config.toml
num_hidden_layers = 11
hidden_size = 224
n_experts = 128
experts_per_token = 4
d_expert = 32
d_shared_expert = 64
hidden_act = "clamped_swiglu"
moe_layers = [1, 3, 5, 7, 9]
router_score = "sigmoid"
normalize_top_k = true
routed_scale = 1.0
balance_loss = 0.0122
balance_bias = false
init_std_router = 0.00747
lr_router = 0.000978
vocab_size = 4096
norm = "rmsnorm"
norm_eps = 1e-05
tie_word_embeddings = false
optimizer = "muon"
learning_rate = 0.0136
beta1 = 0.9
batch_tokens = 65536
max_seq_len = 1024
train_tokens = 395400000
max_steps = 6034
dataset = "wikipedia_en"
Below are experts of layer 5 (counted from 0) of a mixture-of-experts language model. Rows are named router (the router's row for the expert), gate (a neuron's input weights, with its number), up (a neuron's input weights, with its number), down (a neuron's output weights, with its number) and show model dimensions 0-111. Each number is 128 + 24 x the weight over its row's rms, rounded and kept within 0 to 255.
After each expert's rows: "mostly gets" lists some tokens that are sent to it at least half of the time. This comes from a sample of Wikipedia text that the model never trained on.

# expert 79
router [ 97 107 100  99 153 131 111 123  84 106 123 123 150 100  94 154  91 121 116 106  94 101 127  86 122 129  96 155 152 110  65 151 120 147 121  96 120  61 131 164 115 125 104 118 172 115 122 111 113 100 131 147 140 141 123 136 100 142 160  71 135  83 135 130 126 148  71 122 162 146 141 190  95 139 132 103 111 127 119 128 140 136 123 166 129 141 104 140 141 137 116 146 155 104 113 119  92  95 147 101 114 142 105 108 133 115 128 104 122 123 152 177]
gate0 [140 106 108  92 129 132 150 131 107 123 109  94 147  97 117  98 115 132 124  90 128 134  95 121 138 101 149 148 176 147  86 117 142 127 130  91 113 140 116 104 112 158 142 108 163  79 111 160 110 131 166  93 152 129 161  64 171 113 109 145 122 148 155 126  85 107 144 184 138 141  77 164 110  96 153 137 114 144 121 105 137 144 134 208 161 179  97 118  99 123 153 123 173 138 117 142  91 123 121 129 164 100  91 126 140 148 143 156  97 133 139 128]
up0 [135 118 129  84 147 110 155 125 121 127 121  87 104 124 110 102  85 128 109 135 158 125 142 112 100 124 177 157 149 132 100 113 136 112 153 114  93 170 121 147 147 144 142 155 137 123 128 184 112 121 132  99 132 122 133  89 133 142 104 141  78 125 131 119 103 145 139 188 130 134  85 150 129 101 146  98 122 124 144 107 113 142 144 164 195 155  78 116 118 154 162 158 160 144  94 110  76 120 122 102 142 103  85 129  98 155 102 182 112 131 144 148]
down0 [146  78 152  72 108 127 136 146  62  84 137  89 146 130 125 103  95 110  88  99 131 106 127 174 119  91 136 134 157 138 139 113  91 155 138 110 158 142 112 157 124 175 121 156 119  96 110 154 128 124 126 108 147 104 121 158 120 157 116 109 125 171 109 130 119  88 140 135 142 146 141 147 131 105 148 150 132 141 151 154 130 134 148 151 149 150 136 105 130 128 138 143 123 141 177 120 123 163  82 120 155 149 111 143 139 108 140 122 146 149 158 131]
mostly gets: " Jo", " Marc", " Matt", " Chris", " Robert", " Jon"

# expert 56
router [141 102 103 110 147 118  88 145 134 133  93 109 149 145 170 168 123 113 133 141 153 141 127 105 126 119 138 129 153  88  77 110 126 153 165 133 113 129 148 118 112 112 127 118 125 161  82 104 125  89 107 161 137 136 123 105 148 179 116  80  89 123 129 129 113 113  93  98 172  84 130 113 116 149 157  65 132 126 122 142 104 124 139 140 133  78 147 131  95 138 143 117  98 122 142  79  91 123 179 104 127 132 107 137 152 120 157 116 136 196 141 133]
gate0 [154 105 111 136 134 145 132 127 115 116 122 129 161 130 132 185 151 150 110 137 152 123 154  90 147  99 111 113 108 104 102 101 116 163 142 118 114 103  88 106 137 143 101 109 138 169 123 127 161 122  98 118 126 143 146 116 106 126 147 116  63 161 116 132  87 154 155 155 124 149 112 142 133 107 126 106 149 103 124 124 142 121 166 105 119 132 198 142 110 140 146 134 145 152 141 112  99 110 152 133 144 124  86 155 126 139 126  95 123 139 161 170]
up0 [157 118 161  93 102 122 167 161 136  78 106 118 139 171 150 137 160 127 101 139 114 139 118 108 139 155  81 135 110 115 180  84 154 107 113 122 132  97 134 108 112 120 115 170 139 135 129  80 119 124 127 124 126 117 147 150 138 119  82 108 107 142 133 158 122 125 145 148 170 136 129 163 142 126 109 129 147  84 127  99 121 115 132 158  92 116 126 112 178  83 154 111 135 113 140 169  87 132 140 109 152 134 112 139 151 165 129 120 129 159  92  99]
down0 [126 100 133 105 149 107 130 142 137 121 147 161 104 105 153 155  96 153 123 132 106 154 161 137 112 154 127  99  94 136 148 163 130 156 184 146 127 157 163 140 125 147 155 141 155 109 111 119  81 131 164 122 157 113 120 138 160 164 108  62 143 118 146 123 134  84 152 124 124  93  94 155 154  97 128 133 100 128 164 144  95 112 121 102 134 136  98 130 143 122  96 142 157 119 146 140  95 159  92 111 116 137 130 112 125  99 136 115 119 144 108 136]
mostly gets: " 25", " six", " eight", " 48", " 27", " 20"

# expert 48
router [115  84 109 105 155 136 122 153 103 118 128 144 139 141 158 150 109 100 154 111  97 123 135 109 151 130 108 141 131  90  69 212 122 104 133 146 131 109 131 109 121  87 113 157 128 119 128 125 118  91 122 121 130 149 128 151 108 157 155 120  93 146 135 120 131 161  84  66 132 164 160 146 122 138 144  95 123 110 103 121 141 117 116 109 132 163 139 135 168 128 120 120 148 105 131 100 114 117 122 108 101 143 126 124 103 130 177 104 142 160 154  91]
gate0 [153 132 141 123 100 123 126 147  81 123 154 112 153 148 113  96 111 149 169 126 117  83 146 141 130  89 162 140 152 105  92 154 132 104 150 179 151 149 116 104 128 134 130 116 128 139 133 162 122 157 138 109 122 166 124 129 122 110 122 124  97 106 108 124 146  80 162 108 140 101  79 130 120 112 125  86 131 150 122 133 128  77  89 150 149  98 114 151 133 165 110 139  91 112 100 101 158 107 135  93 116 122 145 140 104 128 131 124 156 168 145 128]
up0 [120 174 141 135 126 133 138 118 121  96 138 127 101 132 125  97 118 154 119  88 130  97 183 143 133 137 139 103 149 152 145 180 124  91 118 145 166 124 134 113 125 126  96 174  65 115 129 134 112 129 141 155 132 113 100 117 148 148 150 155 138 131 135 127 139  89 145  67 137 164  89 171  86 122 136 126  99 110 105 100 107 134  94 120 130 126 125 122 153 141  98 107 150 157 149 115 119 147 167 146 111 122  82 144 132 162 120 109 145 116 143 106]
down0 [151 162 137  66 154 113 147 157 159 146 110 101 135 152 118 131 136 110 117  58 121 118 121 125 124 111 157 163 131 129 152 106 137  92 124 130 149 169 171  90  98 127 138 133 142 131 138 128 127 161 132  84 112 121 134 128  88 118 131 171 116 143 118 134  87  76 128  98  85 146 123 102 164 107 136 176 104 101 134 141 102 164 124 176 130 156 132 151 193 154 120 106  86 105 139 129 162 148 161 118 138 140 110 113 123 135 133 120 132 108 140 130]
mostly gets: " Arth", " Ash", " Alex", "nd", " And", " Andrew"

# expert 36
router [108 145 133 135 156  86 112 127  85 131 127 108 132 121 153 194  84  83 124 128 108 118 137 135 125 129 142 110 120 127  90 122  98 136 136 126 140 116 166 137 103 112 107 117 142 118 111  68 116 108 115 126 169  95  96 127 128 154 116 126 106 120 109 132  76 159 132 120 161 142 110 177 116 122 104 124 169 104  85 171 129 136 139 160 121 129 137 133 153 140 134 146 147 122 132 107 118 113 164 106 127 108 104 179 122 131 104 132 110 146 173 113]
gate1 [151 144 134 116 129 104 143 123 111 137 134 112 146 120 125 167 106 117 134 112 102 127 160  99 122 130 120 155 141 131 127 149 140 114 148 118 158 125 129 101  98 121 151 130 115 111  95 156 157 179 125 145 134 124 120 123 105 125 129 136  98 132 121  95 152 102 159 129 137 138 126 146 108 120 113 101 152 156 122 182  84 162 109 132  82 108 144 175 113 115 127 116 156 143 127 134 126  55 187 150 118 123  77 129 124 127  81 113 159 117 127 150]
up1 [127 136 174 131  99 130 122 106  92 126 119 130 117 140 133 160 136 143 105  98 131 130 155 123 127 106 139 113 153 106 114 128 134 103 112  99  83 118 146 104 101 117 123 156 116 155  95 134 134  88 138 111  99 151 113 140 121 112 155 111 101 143  91 133 144 156 149 114 124 151 112 130 147 154 117  87 192 137  88 138 154 119  60 111 141 141 139 100 142 142 138 124 113  89 121 114 127 119 137 166 139 115 100 125  95 163 151  99 100 139 147 150]
down1 [141 141 127 134 140 136 135 111 173 116  88 111 181  76 126 160 153 130 112 136 128 110 135 177 166 127 132 127 132 131 121 160 123 114  80  94 194 150 110 114 145 120 144 116 123 166 140 108 143  80 168  80 130 150 145 112 117  98 118 193 101 109 166 101 128 124 119 129 135 156 130 132 141 141 137  61 117 122  85 127 140 103 145 162 130 151 122  89 103 144 122 131 147 125 127 136 147 140 106 179 160 106 119  67 114 126  90 132 108 139 152 113]
mostly gets: "g", "ch", "ki", " Ang", "ji", "i"

# expert 18
router [153 123  79 131 121 101 119 104 117  86 135 100 119  92 136 168  79  93 106  87 141 132 127  80 117 106 117 148 135  96 114 169 177 110 128  63 143 125 132 124 107  87 119 128 147 128 132  99 127 113  99 128 174 168 134 131 140 127 189 130 136 112 171  99 130 101  87 110 129 132 144 158 106 172 151 138 136  93 101  80 149 129 144 131 152 155 106 136 155 141 127 160 113 115 139 125 130 157 152 136 114 135 109 148 126 117 131 107 127 126 174 121]
gate1 [142 102 105 171 124 142 126 162 148 121 115 135 115 112 165 139  93 109 102 131 145 108 113 131 121 136 149 175 114 141 127 144 167 103 118 127 152 143 135 137 104 112 110 106 127 135 107 119 118 140 182  96  99 180 139 148 108 151 148 146  99 116 128 115 113  80  89  88 122 145 168 136 136 118 122 181 151 102 120 105 127 148 127 125 109 100 152 118 151 105 144 104 107 108 107 146 168 142 157 119  93 124 122 150 123 139 135 119 142 101 120 126]
up1 [145 147 104 130 144 119 128  94  95 111 124 129 154 105 106 149 155 106 140 108 113 107 107 103 153 157 138 149 144 140 154 115 111 126 136 150 108 147 127 109 134 103 151 122 135 146 113 169 161 113  89 137 149 138 154 151 138 113 115 111  90 152 102 125 137 131 114 129 168 128 101 101 169 102 135 104 167 136 120 159  60 130  99 102 114  52 164  80 166 127 132 139  69 150 127 170  93  98 133 155 137  92 137 152 105 122  83 151 163 107  85 113]
down1 [103 103 188 115 138 147 120 120  96 107 128 109 119 117 147 136 141 116 116 147 109 182 130 115 125 136 100 108 140  87  99 110  76 114 143 144 117 125 162 120 137  84 145 180 143  80 126 123 154 164 112 128 134 105 116 106 171 113 130 144 119  94 114  66 128 128 109 120 140 149 115  98 114 117 178 130  71 135 146 149 108 116 141  96 125 119 155  88 117 176 147 112 106 168 101 146 100 114 143 151 124  89 116 189 138 144 112 101 104 103  92 131]
mostly gets: " re", " con", " ex", " res", " ass", " comp"

# expert 12
router [106 141 113  94 160 111 122 134  97 131 146 132 142 140 178 189 111 107 123  92  80 143 108  89 133 152 115 118 150  88  90 136 133 145 128  99 142 116 134 114  87 124  95 145 173 101 135  97 139 107 125 154 122 113 104 102 131 155 145  79 101 129 108 116  81 128 115 119 171  98 159 151 122 131 147  78 121 114  98 124  95 147 148 126 125  91 135 133 134 144 130 125 135 108 182 106 105 141 151 133 128 108  83 161 141 145 181  82 131 173 102 107]
gate0 [ 54 139 123 125 142 160 111 105 136  96 138 158 120 122 120 132 120 104 120  76  88 129 120 131 154 140  96 128 133 139 158 148 146  92 130 109 122 100 186 135  97  77  88 148 163  95 159 103  98 122 141 137 102 170  73  69  81 123 164 141  84 143 142  96 168 140 154 134 124  93 210 141 119 125 143 112 114 127 140 141 144 159 141 136 145 117 122 139 153 154 137 138 149 107 144 110 164 164 152 134 166 158 142 155 118 143 140 129 153 161 106 146]
up0 [143 162 102 149 162 115 131 123 166 108 115 104 191 166 147 136 139 147 104 137 172 151 132  91 114 142 126 138 122 127 104 147 166 102 181 148 145 153  98  96 165 174 110 160 106 111 134 113 169 129 135 132 180  89 118 137 147 148 139 103  90 122  98 119 177  94 165 106 119 162 139  99 121 137 128  85 148 123 135  80 108 144 152 116  91 108 145 111  98 160 122 146 110 117 139 139 122 144 117  93 157 102  99 102 133 141 125  74 134 124 147 106]
down0 [148 102 135 176 123 132 132 150  93 142 182 156 124 153  92 108 100 141 109 128 130 138 102 141 111 143 122 153 143 173  99 115 164 118 110 109 150 140 141 136 116 162 136 104 154 128 117 139 127 147 133 178 149 154 159 138 133 153 119 145 150 111 158  93 141 146 124 130 136 161 120 153 114 142 127 148 152 139 133 143 150 130 111 117 132  90 161 159  85 106 144 100 102 164  92 116  93 107 164  58 103 116 140 137 163  96 124 148  96 101 131 131]
mostly gets: "000", "45", "49", " century", "44", "59"

# expert 22
router [121 121 132 177 123 105  69 128 144  95 106  99 101 130 155 143 126 110 135 122 107 137 138 123 115 120 118 150  99  73  95 139 130 161 150 134 135 148 126 105 140 111 103 143 179 143 133 132 126 128 124 126 115 156 119 136 128 128 125 104 128  70 134 102 117 122 151  90 184 116 164 167 102 127 154  67 122  60 101 100 128 121 133 144 119 154 108 137 137 116 148 203 125 125 113  99 115 114 190 151 132 104 145 173 128 136 148 142 132 157 137  96]
gate0 [151 154 171 100 111 112 118 113 135 117 115 102 130 135 121 126 147 140 107  91 115 132 154 113 134 137 132 177 206  97 124 126 134 118 105 163 100 148  97 135 173 117 107 133 167 132 149 149 114 126 109 120 128  93 123 143 107 195 140 126  79 143 157  91 128  92 143 172 138 154 147 169 107 121 129 101 153 146 155 107 104  95 141 113 112 165 102  76  81 136 120 114 136  99 126  83 119  86 176 128 136 126  95 173 131 127  76 146 158 144 171 141]
up0 [117 151 155 134 121 111 120 142 140 140 133  95 123  91 124 116 167 104 135  91 132 140 190 107 150 119 109 154 182 106 117 133 107 128 102 161  95 152  95 114 171  96 128 109 156 142 169 135 114 160  98 100 144 111 142 147  92 163 125 134 100 127 184 108 131 112 156 171 128 152 134 165 133  98 137  96 131 144 174 110 126  98 144 109  93 145  96  98  75 145 132 112 150 102 129  91 119 131 180 170 145 107 116 144 117 142  82 157 141 132 157 143]
down0 [161 128 129 104 153 128 110 103 133 155 208 132 123 130 131 129 131 134 158  86 139 119  96 111 114 145 112  64 101 153  81  97 137 129 107 133 158 113  97 111 105 154 131 152 150 138 116 163 128 124 135 117  98 105 140 119 124  98 119 118 116 152 131 143 112 132 104 107 141 129 119  95  92 126 120 150  81 106 178 149 131 132 159 142 147 173 138 152  97 204 142 161 102 159 113 123 102 142 113 104 102 154 126 115 159 128 137 161 139 150 120 119]
mostly gets: " Germany", "uten", "gen", "bor", "asing", "imin"

# expert 51
router [129 131 105 129 160 138 104 159 121 145 129 115 128 134 130 124 136 100 135 114  80 147 117 160 115 109 113 125 107  81 124 144  92 105  90  92 147 102 109 102  86 124 112 142 143  73  99 102 118  88 112 152 167 115 117 105 175 162 133 132  94 133 148 134  71 152 106 112 125 136 102 126 113 145 152  86 146 120 116  87 138 157 102 152 149  80 145 161 182 130 133 125 159  96 121 121 120 171 138 124 114 119 101 129 156 114 159 157 145 155 119 103]
gate0 [152 146 109 171 107  96 128 117 118 134 140  94  83 172 112 154 113  85 147  96 100 160 163 128 129 110 162 113 104 110 117 146 126 147 102 153  99 117  87 128 113 125 114 144 128 165 154 100 144  97 159 126 128  96 144  92 130 156 190 141 108 143 106 103 104 132 166 143 141 126 143 141 130 156  93 144  89 165 143 124 115 150  87 124 125  79 155 169 108 176 120  94 131 137  87 146 155 114 162 131 140 141 106 171 119  94 117 145 150 131 136 162]
up0 [ 88 130 136 133 110 112 125 125 121 115 102 116 131  92 131 133 102 123 131 152 140 141 159 136 139  97 119 117 140 130 110 119 168 127 146 102 117 129 141 163 116 124 169 125 109 170 110 137 117 132 143 114 104 170 145 111 178 125  80 112 124 161 146 139 139 114 132 124 157 119  93 162 119 191 136 146 152 106  94  95 127 108 144 118 128  92 151  98 124  99 125 126 112 150 134 142 127 120  84  83 179 113 165 164 111  86 145  90 113 169 107 150]
down0 [124 112 142 127 130 115 157 120 147  71 123  84 151 139 136 104 132 109 119 116 121 122  94 159 171 108 122  57 131 120 149 162  91 119 109 119 179 117 137 117  78 174 145 133 116 127 117 124  73 127 103 110 149 138 101 112 123  99 138 114 148 112 129 146 143 136 170 152 104 134 108 163 145 128 184 144 128 101 132 136 152 132 137 139 100 132 140 115 142 134 137 137 137  86 123 104 128 107  99 159 130  85 131 139 154 114 122 140 130 137 157 120]
mostly gets: " However", "ospital", " This", "eep", "|---|---|---|---|---|---|", "ockey"

# expert 119
router [114 161 124 118 114 117 138 138  98 160 127 122 120 116 134 191 112 104 139 136 135 133 125 136  96 135 136 100 135 125 123 145 134 148 126 102  97  75 121 176  98 112  96  84 115 132 100  75 134 116 146 122 194 137 138 101 164 108 173 126 110 119 159 117 103 159 103 125 160 133 137 115 130 116 125  92 125  88 127 113 136 139 119 133 156 118 124 152 114 135 105 149 117 104 154 109 111 105 184 105 103 102  75 147 120 142 142 113 161 112 138 138]
gate0 [127 134 104 113 127 157 107 133  85 121 137 140 111 133 135 140 114  91 187 100 125  77 113 150  95 101  88 108  99 159 145 185 120 171 136 152 138 155  98 136 142 119 124  70 169 149  97 122 139 101 117 113 117 138 115 136 125 114 133 114 118 134 137 108 133 104 127 132 135 110  89 136 128 158 148 134  93 143 115 128 146 130 119 158 113 175 132 116 160 104  95 134 134 158 146 144 112 143  89 164 132 109 159 153 137 161 134 121 129 131 177 123]
up0 [150 122 116 117 111 129 136 127 125 111 128 183 125  91 157 101 109  85 184 148 138 139 117 160  94 118 123 126  93 161 116  97 113 174 160 120 128  74  89 119 108 115 185 134 114 150  81 115 168 140 129 141 103 107 140 127 125  94 133 143 120 135 144 111 142 139 144 167 126 116  92 165 156 108 110 118 156 145 100 118  97 105  95 175 116 131 116 146 152 102  92 116 171 115 112 115 140  94 148 138 112 153 144 153 171 118 115  94 113 144 140 113]
down0 [149 143 118 130 165 146 134 122 100 148 110 138  92 105 114 118 111 140 121  92 147 109 160 110 139 109 120  88 156 138 168 150 131 150 131 114 120 163 140 140  67 146 125 117 125 113 116  63  77 173 109 134 148 122 124  98 159  92  97 167 104 115 186 116 122 108 129 131  61 154 113 126 126 189 147 130 125  87 113 113 145  93 117 179 146 112 154 104  81 130 143 101 138 117 124 144 109 132 106 154 126 139 140 162 113 123  96 143  68  92 137 140]
mostly gets: " b", " B", "B", " Bar", " col", "b"

# expert 98
router [148 111 124  97 177  89 120 162 101 120 105 101 127 118 110 108  79 121 159  89  68 118 153 144 101 131 147 133 123 114  97 145 128 115 156 126 150  55 150 125 132 164  97 124 197 164 136 133 136 115 138 121 104 112 154 140 148 172 114 107 103  93 121 124 109 172 132 101 141 136 145 104  73 130 164  83 153 120 139 116 108 153 146 147 136 163  92 111 153 145 132 162 155  86 151 102 107  97 110 113 107  90 126 131 131 163 153 123 117 124 124 136]
gate0 [107 127 112  89 158 148 145 134 113 152 134  91 167 137  44 138 128 165 114 138 157 152 135 155  99 122 114  76 154 118  99 143 139 107 125  94 167 147 139 172 142 145  79 125 142 171 112 136  99  99 116 134 148 134 119 143 153 107 149 128 120 106 127 150 124 114  93 170 184 101 104 126  95 169 106 140 105 135 126 147 140 149 155 107 113 102 136 103 144 120 123 155  68  82 122  89 126 139 145  97 153  99 127 125 116 133 121 148 109 163  82 129]
up0 [145  77 128 124 115 172 139 132 104 117 108 106 156 168  82 126 151 168 158  90 129 145 164 152 144  91 134 137 162 146 103 159 102 127 129 138 131 106 121 139 137 105 108 125  98 156 152 106 118 128 134 124 112 149 159 139 182 132 141 122 183 124 123 167 173 136  96 118 124 128 135 120 104 127  99 164 129 160 126  94 144 136 120 130 140 165 142 122 121 172 148 146 123  80 147 100 104 182 158 147 142 104 112 141 133 156 130 137  83 157  77 128]
down0 [150 161 121 124 123 123 139  94 139 115 153 144 134 171 120 136 130 122  99 120 129  85 113 174 114 153 102 107 129 178 110 149 117 126  97 138 129 133  96 166 113 119 155 165 132 160 158 145 138  99 109 105 151  99 110 131 152 102 135 141 117 131  94 133 134 137 143 125 112  99  78 114 101 158  89 150 104 107 118 137 130 133 113 122 139 132 121 134 154 135 129 102 127 135 123 115  73 126  67 143 144 116 137  84 120 132 126  85 107 119 163 113]
mostly gets: "ification", " JPL", " title", "ious", " novel", "el"

# expert 66
router [142 153 108 168 160 117 113  93 114 115 129 120 122 137 109 115  84  99 123 142 163 117 156 163 104 124 101 123 122 130  82 118 111 147  98 112 115 112  98 113 118 126 114 139 132 154 101  94  99 106  94 111 171 103 136 118 128 145 120 143  68 137 133 106 114 150 134 140 110 128 109 189  94 104 121 126 116 127  84 122 137 157 139 129 152 147 102 158 135 151 110 138 153 101 157 104 140 158 153  99 135 119  85 122 187 114 155 112 138 159 127 134]
gate0 [118 136  75 139 122 119 157  42 120 119 179 150  89 119 111 110 131 141 131 106 106 112 186 163 125 163 139 119 124 136 119 131 136 107  95  93 127  75 168  57 121 109  83 128 149  95 132 132 116 121 136 146 147  98 150  75 108 114 161 113 118 112 127 121 147 137 131  86 128 109 153 147 139 148 100 152 147 119  83  88 117 163 160  86 112 107 167 171 136 130 133 120 132 116 159 134 125 147 122 130 123 142 143 137 155 139 155 141 169 107 112 103]
up0 [102 115 104 117  93 109 136  99 114 107 125 141 127 180 130 106 136 162 102 154 108 116 145 179 127 139 156 105 124 154 114 145 125 140 147  99 111 138 161  68 164 112 108 143 134 122 120 126 175 117 146 116 122 122 130  91 151  90 134 104  83 108 104 137 186 147 110  92 171 116 133 180 101 117  96 136 150 115 130 105 157 134 129 100 100 143 171 126 137 122 120 130 127 120 142 130 133 140 142 137 134 105  94 174 124 118 142 126 182 119 101 119]
down0 [117 160 126 147 148 140 126 162 128 129 134 136 205 156 153 104 162 151  69 142  93 149 131 157 135 158 177  92 120 146 131 160 115 102 143 129 107 132 127 142 173 145 130 110 136 121  88  90  91 139  97 130 118 111 142 127 113  87 136 122 141 135  84  81 180  71 144 127 150  79 125 119 181 123 101 130 123 147 135 138 128 110 156 110 109 157 102 134 146 160 116 117 149 108 134 192 106 176  90 111 167 156 165 101  93 151 151 128 123 164  93 120]
mostly gets: "a", "ja", " Angeles", "da", "ennis", "ga"

# expert 112
router [130  88 117 115 195 109  94 164 145 146 141 130 178 123 138 170  84  95 128 132  99 153 156 102  77  97 102 145 138 124 125 172 122 108 110 101 104 110 109 147  75 121 135 139 138 137 122  78 121 126  92 111 144 123 108 118 167 133 164 134 108 137 119 129  81 133 112 114 129 105 152 112  99 124 170  96 126 105 132 119 101 131 124 146 132 124 158 150 129 126 114 139 114 113 131  99 121 106 138 132 141  91 146 178 118 146 125  97 150 122 134 109]
gate0 [132 124 110 133 157 104 136 139  96 133 164 135 150 122 138 201 153 110 134 131  92 130 187 118 122 122 114 116  91 176 151 151 138 130 116 141  79 107 101 125 129  94 154 133  91 110  84 106 130 119  97 132 112  98 125 120 182 145 138 129 127 135 118 152 100 142 135 156 123 117 117 139 159 127 155  88 128 137 112 128 120 110 123 171 105 156 140  99 102 116 139 109  92  84 146 124 131  96 105  89 188  92 137 114 138  81  91 121 121  93 117 122]
up0 [161 115 133 136 147 141 101 118 120 107 137 101 116 132 139 124 139 105  98 107 114 117 126 139  78 110 147 123 125 169 114 123 117 132 152 150 138  94 108 105 128 189 166 159 108 129  92 117  95 131 184 123 146 118 138 125 152 187 117 121 109 120 121 165  93 160 116  77 153 130 109 133 135 101 126 108 116  89 154 124  95 113 162 134 140 162 130  87 165 158 134  89 151  72 122 107 122 130 151 138 134  98 132 106 133 127 152 164 117 142 102 129]
down0 [140 101 114 173 141 145 128 135 111 165 148 122 118 113 120 116 143 142 173 101 129 199  97 139 163  88  95 133 117 107 122 107 130 135 115 135 113 141 133 129 136 128 105 115 169 161 142 129  89 180 139 119 126 139 126 157  99  74 142 143 107 137 118 118 126 175  93  97 129 115 125  95  64 115 102 125 141 138 131  84 104 139  98  89 132 150 169 127 145 165 157  79 124 138 119 101 136 115 176 151 120 144 121 180 141 139 172 113 103 125 113  89]
mostly gets: "et", "eter", "inet", "ether", "sel", "out"

# expert 111
router [111 116 136  90 164 129 115  82  82 104 148 151 124 122 121 130 109  97 152 130 130 161 132 112 138 131 143 123 132 105 119 151 113 131 111 135 109 159 107 104  90 130  94 158 128 123 137 132 110 114 105 152 142 143 129 120 136 116 158 116 107 118  99 132 120 133 127 109 179 106 115 134 105 133 129  77 118 119 120 105 144  96 115 146 127 126 135 161 146 120 129 197 154 120 147 128 111 141 141 161 108 135 105 115 139 125 126  94 129 144 135 118]
gate0 [127  83 174 110 132 122 131  95 158 114 137 112 147 119  93 166 103 137 141 154 102 125 160 138 150 151 145 136 108 126  93 147  98 102 104 141 105 127 109 125  63 140 116  87 138 134 113 144 148  98 118 143  99 182 172  89 105 116 103 116 131 130 102  99 146 139 150 107 151 129 120  98 105  85 143 107 157 114 138 146 128 122 109 133 121 136 127 106 121 152 150 171 121 129 100 107 113 117 117 139 129 101 166 105 135 106 141 139 118 152 104 114]
up0 [143 119  85 128 104 132 139 105 169 126 100 140  87 100 123 125 140  82 155 156 145 130 154 138 144 114 115 110 195 155 112 142  95 139 134 113 160 143 138 170 138 135 133  73 105 135 101 136 123  83 116 151 107 150 161 120 141 150 137 117 131 141 149 125 122  83 133 147 140 146  87 148 110 116 143 145 129 112 152 111  98  78 121 119 124 120 154 143  92 133 131 133  96  72  68 145 135 163 129 149  98 147 125 184 115 156  95 125 130 119 107 143]
down0 [111  82 119 124 155 146 155 112 174 121  88 140 135 100 138  73 144 102  94 114 121 113 110 115 137 131  88 143  82 152 136 114 150 136 148 176 120 152 112 173 116 165 124 147 119 101 134 134 113 109 113 158 113 104 125 125 135 131  95 145 132 115 124 140  89 118 132  77  97 136 128 143 139 134 128 167 170 121 159 158 126 148 127  92  98 151 138 103 142 137 113 113 121 104 110 110 141 122 151 127 145 105  68 105 151 111 123 147 155 139 158  79]
mostly gets: "rought", " large", " various", "avy", " same", " Some"

# expert 6
router [121 117 116 159 113 145 120 112 115 139 111 125 128 131 115 133  94 111 152 137 120  97 130 120 144 133 139 120 120 109 113 138 139 122 117 130  85 141 112 141 122 117  93 101 166 173 135 107 115 148  86 167 132 132 139 127 194 150 163 128 108 103 125 107 134 162  81 114 153 116 157 130 136 112 127 106 140 107 131 107 136 155 144 161 160 107 111 170 105 162 111 149  75 122 171 103  93 118 133 131  63 109 104 153 125 126 147  94  91 133 133 113]
gate1 [130 177 103 118 122 138 165 143 106 152 138  95 110 121 145 146 130 138 144 134 122 138 129 103 133 113 124 142 149 148  86 134 162 186 135 142 115 126 106 158 140 107  80  91 118 148 132 108 143 134 186 113 124 129 123 151 138 124 111  90 115 153 140  84 116 100 112  81 140  89 120 185 139 135 149 114 142 163 124 141 158 137 136 104 108 124 102  88 137 155 166  99 116 167 139 141 112  82 131 116 146 111 164 113 152 140  88 105  92 100 122 120]
up1 [176 153 125 156 116 123 129 111 111 131 143 111  81 138 115 157 127  98 138  94 117  92 167 114 145 154 136 113 131 152  60 116 127 149 125 134 137  66 109 137 128 142 101  37 182 162 152 116 148 146 160 126 145 117 153 141 137 141 137 128 145 138 137 144 101 109 121  97  94 116 148 171 144 146 125 145 158 150 121 166 128 161 150 118 156 146  93 143 118 113 102  88 117 142 123 151  96 104 129 128 146 130 148 135 181 143 125 124 106 147 129 137]
down1 [113 193  60 150  98 127 111 140 131 155 126 109 150 132 136  75 123 107 179 152 146 149 135 114 135 106 135 159 125 149 111 125 143 132 126 128 102 126 178 106 160 155 153 112 194 110 158 176 142 111 157 131  84 124 142 148 164 116 147 150 155 153 156 118 119 173 160 141 159 109  91 130 139 107 129 163 141  99 122 117  91 130 121 162 109 100 113 103 132 120  73 117 131 164 138 148 156  85 122 138 111  98 144 140 127 134 151 104 150 136 132 160]
mostly gets: "tar", " mar", " ra", "ar", "gar", " Gar"

# expert 76
router [133 152 132 118 136  96 103 146 153 134 146 105 137 120 150 131  80 112 122 128 100 134 165 141 126 114 134 106 115 116  79 108 135 121 120 115 149  79 146 125 118 121 100 137 141 158 126  99 110 127 124 153 147  99 139 117 130 147 103 126 110 157 131 114  82 152 108 110 136 141 164 187  85 127 171 111 149 125  96 142  86 123 174 173 157 134 125 139  96 186 142 141 126  96 107 110 109 138 141 116  97  96 120 167 158 143 146 123 104 125 155 124]
gate0 [116 147 155  87 111 126 109 138 161 172 154 132 117 106 145 141 115 176 129 133 138 137 101 141 151 106 147 138 115 131 138 159 114 163  96 184 134 173 184 141 121  96  88 135 116 115 134 153 114 137 142 137 137 132 164  96 110 159 146 101 128 156 131 132 119  82 103  75 126  82 181 162 122 133 116 150 114 148 193 125 130  86 114 172  95 112 124 139 133 119 114 104 126  93 119 117 120 111 109 115 110 125 151 129 143 167 134 136 158 116 145 103]
up0 [133 164 101 141 158 158 139  83 115 100 120  98  85  99  96 105 146 133 120 143 111  80 165 136 148 106 107 139 148 143 130 157 122 123 163 117 110 168  94 132  98 165 107 181 178 143 108 136 165 148 145 114 116 130 125 133 134 170 127 122 121 135 109 128 121 109 169 117 104 128 135 102 126 146  92  84 134 138 114 111 156 105 142 117 149 129 120 165 130 130 140 123  98 109  70  69 145  93 118 158 127 144 138 131 110 105 139 134 168 109 155 150]
down0 [150 141 106 156 126 113  94 111 114 155  94 129 117 118 123 158 141 150 162 127 109 145  86 176 111 168 122 102  67 105 188 158 158 119 171 111 101 124 115 132 156 143 138 104 115 128 123 141 141  98 115 146 113 154 137  85 176 121 133  93 104 103 130  94 154  96 157 112 126 123 153 126 143 117  98 133 116 110 114 138 131 153 140 128 112 106 144 146 109 149 116 139  92 110 146 160 128 141 106 107 173 163 146 152 120 111 117 135 145 135  96 121]
mostly gets: " John", " George", " David", " James", " Michael", " Thomas"